python train.py --n_layer=10 --d_shared_expert=64 --router_score="softmax" --routed_scale=1.41 --balance_loss=0.00402 --shared_expert_gate=true --lr_router=0.000723 --vocab_size=2048 --beta2=0.99 --seq_len=512 --dataset="wikipedia_en"
Below are experts of layer 3 (counted from 0) of a mixture-of-experts language model. Rows are named router (the router's row for the expert) and show model dimensions 0-127. Each number is 128 + 24 x the weight over its row's rms, rounded and kept within 0 to 255. Numbers have three digits each.
Before each expert's rows: "comes after" lists some tokens at least twice as common just before its tokens as in all text; "mostly gets" lists some tokens that are sent to it at least half of the time. This comes from a sample of Wikipedia text that the model never trained on. Tokens count by the router's weight.

# expert 24
comes after: " the", " of", " a", " to", " in", " as"
mostly gets: " state", " former", " public", " government", " member", " new"
router:157123170142112124127136138100157126152114153115131100143139122122114095085099099148137117120106115105143136140148137104125113157123156092141124091123128105147133139150119157128151125109149138182144125097139105106119090111092126118108077077094099137192123114083109134136096119085071087136077091112167100139180128133132112129110129153112096092140134104125103139107107101114090117142114

# expert 31
comes after: "\n", " ", " p", " de", "p", " f"
mostly gets: " kill", "cell", "par", "e"
router:092152137149086116094128128157097104117138118121139103121125110126146152136147169148140124186132114127126119150142106151146106148131086119102089128165117131141130136162110100163112191124110122104129114102135136105150099126175112111141108108119195128135142152123144157139179182114113096106129139158169110085153118078123111113135120137099119116130169132109132102100115143087116096084104

# expert 16
comes after: " ", " f", " re", " st", " co", " \""
mostly gets: " h", " w", " st", " Th", " left", " part"
router:078111103110119160127091087118134093153148148109162129087140081120142113117146137146153155114114134125113130110115120105137125134160099155157110152111144126170164116101099150119131126103103130132165159121095151106140129085147134176108110106110148125155127125103133125147087158182119178075135153165118113130114139138111104105161099098129136143128111110096155178091147147102147138174140

# expert 8
comes after: ",", "'", ".", " and", "ed", " is"
mostly gets: " his", " which", " their", " and", " its", " but"
router:151159112114140108121170158143148132155127106126139111128137136157166121100142126124135147116113137130106134131097053109069116112119111113134099121154152094145131138122113160137098162137145159104163118126157152126097137143118107115095063136129109123110166134108138162114084126123104132141116136093133169150128117182117096167112120109054149161110100140102096134137139173151154136102125

# expert 2
comes after: " S", " F", " B", " W", " C", " G"
mostly gets: " You", "&", " John", " David", " James", " Tom"
router:151096129113115125148102124131142117151079116112110153114120159125137169113115171161090124127103174085147128097133128108108159134145114133170158137142088105075105107140162133127141128083131105107153115126103162124181144128097160126131114096136087176121155104145167147120095115118142177141140079126123100145138112131117096115138162132106119153136094107124140091112098164127104134111087

# expert 21
comes after: " 19", ",", ".", "–", " in", ":"
mostly gets: "93", "00", "97", "000", "91", "19"
router:141161136139120131105103111115144141151102112124077134107165090138089101101131120077112142159138193144105118150162119114160115108099149095133114120110080137095130131119120137119112175139141133107150094183154089126123179110129149131138152145112128179137083138106127129144131125119129129144137126146167118143146107147120152101125123153145100115099115136117162122178093093145084159099169

# expert 1
comes after: " |", ",", ":", "-", " the", "|"
mostly gets: " K", " L", " S", " Y", " H", " Sh"
router:144069149105111162142139143103131148146126116114120117151152074098121179088140156096122139119134129169093112077149139156092191120183089118166165131148116137120116155088126152141152079123124128110085150099165142109104121102174169133128125113107160128120124127133091137114124114149145133136109111095140093151144171152143127120139120119108127133116133084122121102112107095132121131130136

# expert 6
comes after: "\n", "\"", " =", " Al", "1", "78"
mostly gets: " \"", "=", "-", "/", " (", " (18"
router:136124137125152113092108100137145100116145163130150106146133140143103111119159095155125105089119080140135162142173148132090153101148113115128152166175148187096155120149137153126096148112188104158155160117152103094126113160109138098117120131131123114141101122143155102104091137114169163168107135134130139149110140105156103103144096123123181105113155135125100100124151156104088146137148

# expert 11
comes after: "\n", "s", "==", ")", "ation", "es"
mostly gets: "===", "==", "====", " ==", " what", "Career"
router:107144094131124134114166145147168092100095127130124135165111149169102116111142111085082127089108127097111160146123121132129119125117112147121058136140125164117124117150119153147157145173098155116107144165140163133165149127096086128100128141141096082118144104152094103153123127153146118110160094143154136127128117093135110131168096136143110122136106115060137113115114095150164085134148

# expert 9
comes after: " |", "|", ";", " (", " ", ":"
mostly gets: " 0", " 6", " 8", " 7", " 4", " 21"
router:133137132149127177104140181146095139110154098154113134109122068124121155102140135119062117165109077121124125119120133150131136134156150142141149134125137100158131091092123132126146152110150105119125158148095092162119172100132088110140165142156078136109152146161101148112107098164126115080141122120176108139144112121109139110127137133108138096140147148104140108136171108074169117129125

# expert 29
comes after: " ", " re", " a", " the", " was", " c"
mostly gets: " con", " re", " pro", " ca", " ex", " su"
router:102073151149106137120172151121114138093150123140162139165141172152162125081141160146141155154119115168113102126119144155150112111103156140146091145136142168146136124112112139108088121114136143110165128113086143111105125161156158165127153148131123154111137128137122170156149121085095116134119155112101156148091128118134133133129155052140127097101150109111169119137112106102118175161147

# expert 5
comes after: "\n", " of", " in", " on", " to", "ed"
mostly gets: " the", "The", " this", " The", " their", " its"
router:148147130120150081153121135073123103127160135149128112159137126170134111171076127149146111090143104170119124135147116125100152147132154120115108121134069116137128065175125158147119113112155141124121135130136155136149141176150123137148145151189175133121117129143155129111111121115137129160129105117178153154126097159111107143128126169148086154121148164133133161171128134178158127116139

# expert 26
comes after: "s", "ed", "ation", "ing", "ated", "es"
mostly gets: "),", ",", " between", " against", " located", " from"
router:132123110125149101146143162138162169127149162146101122142153154115105110179101130120141121110166098106168099136140088114108102152114136089133127167119152180140176152076119120109118098125151174126146152146136107124127159122098102177157124130126158092137118130123154122104152116110120139100132134126165108113162177124143115153101135144073126106109086113156123149154121113143097159167113

# expert 3
comes after: ")", " 0", "\n", " |", "%", " 1"
mostly gets: " |", "→", "–20", "–19", "–", "|"
router:159110096121105108159104143096140152088124104107160116151072174095114163115123150146138101109140130111142141081109065126108129136117147138113114132117097122097124159072159151150119153124115102153093122133097107134121128140151103098161157126107133127120105147143119114077145130180140130119112129080142120175114108141108128137135102143085101104145164111172111142128170124156162145110132

# expert 20
comes after: " ", " |", " re", " 0", " 1", " I"
mostly gets: "%", "±", "£"
router:180124096128144173067144135136140135094172134137119132128176149081168168133115109136137147116126126148148164136127103174114159104138172137083137146134133086131124145122141113178119128102092133126134103100141160139151116117121109132112137119090153163122119158108125191139146119127129165098148074132129128104103096104124142146111144111160131064149131111131132146115153156138126094143131

# expert 27
comes after: "-", "|", "n", "==", " (", "•"
mostly gets: " List", "Release", "Personal", " Born", "See", " list"
router:132158165152110115096145137128098151162127142154086153091158106097172122128134083095081102150123111128125149143120147108163128178102116154124126145138140132161126121127121150133161065116087113122133108122101107117154099139107124124173130124163111125167112148139115113156102127140179131094139123139129161078147109126114089150157155095156123130141157086114103158142173115139138108101102

# expert 30
comes after: " the", " a", " and", " of", " to", ","
mostly gets: " a", " an", " fa", " no", " ", " high"
router:090110152120146155151146103095133137127104113114123130088148095117096105106147108123169161121149143155142109144160118154101151111160157104120140086137125107143135138150103094141120107126167151169173107124102141139118113122125079189138110117152143064099140128134096148146147153085138129111135144125116132138104094083142136105114158125107115098105161135085118140093134080141136152104176

# expert 19
comes after: " |", ".", "\n", "==", "===", " =="
mostly gets: "|---|---|", " ==", "---|---|---|---|", "\n", "\"", ")"
router:116094166182146125145142131115103125111123115158167097115079143129098143157153106113090163147145105120145134122153174113126101107119134098125137133131121098144106132131109115116115155137123100109140132149163086153169153098165127173120160142117097148065186145138110156111126101098093149153156100159100135111135145106105107119167142144154146167121143115114110159112142162144142108146096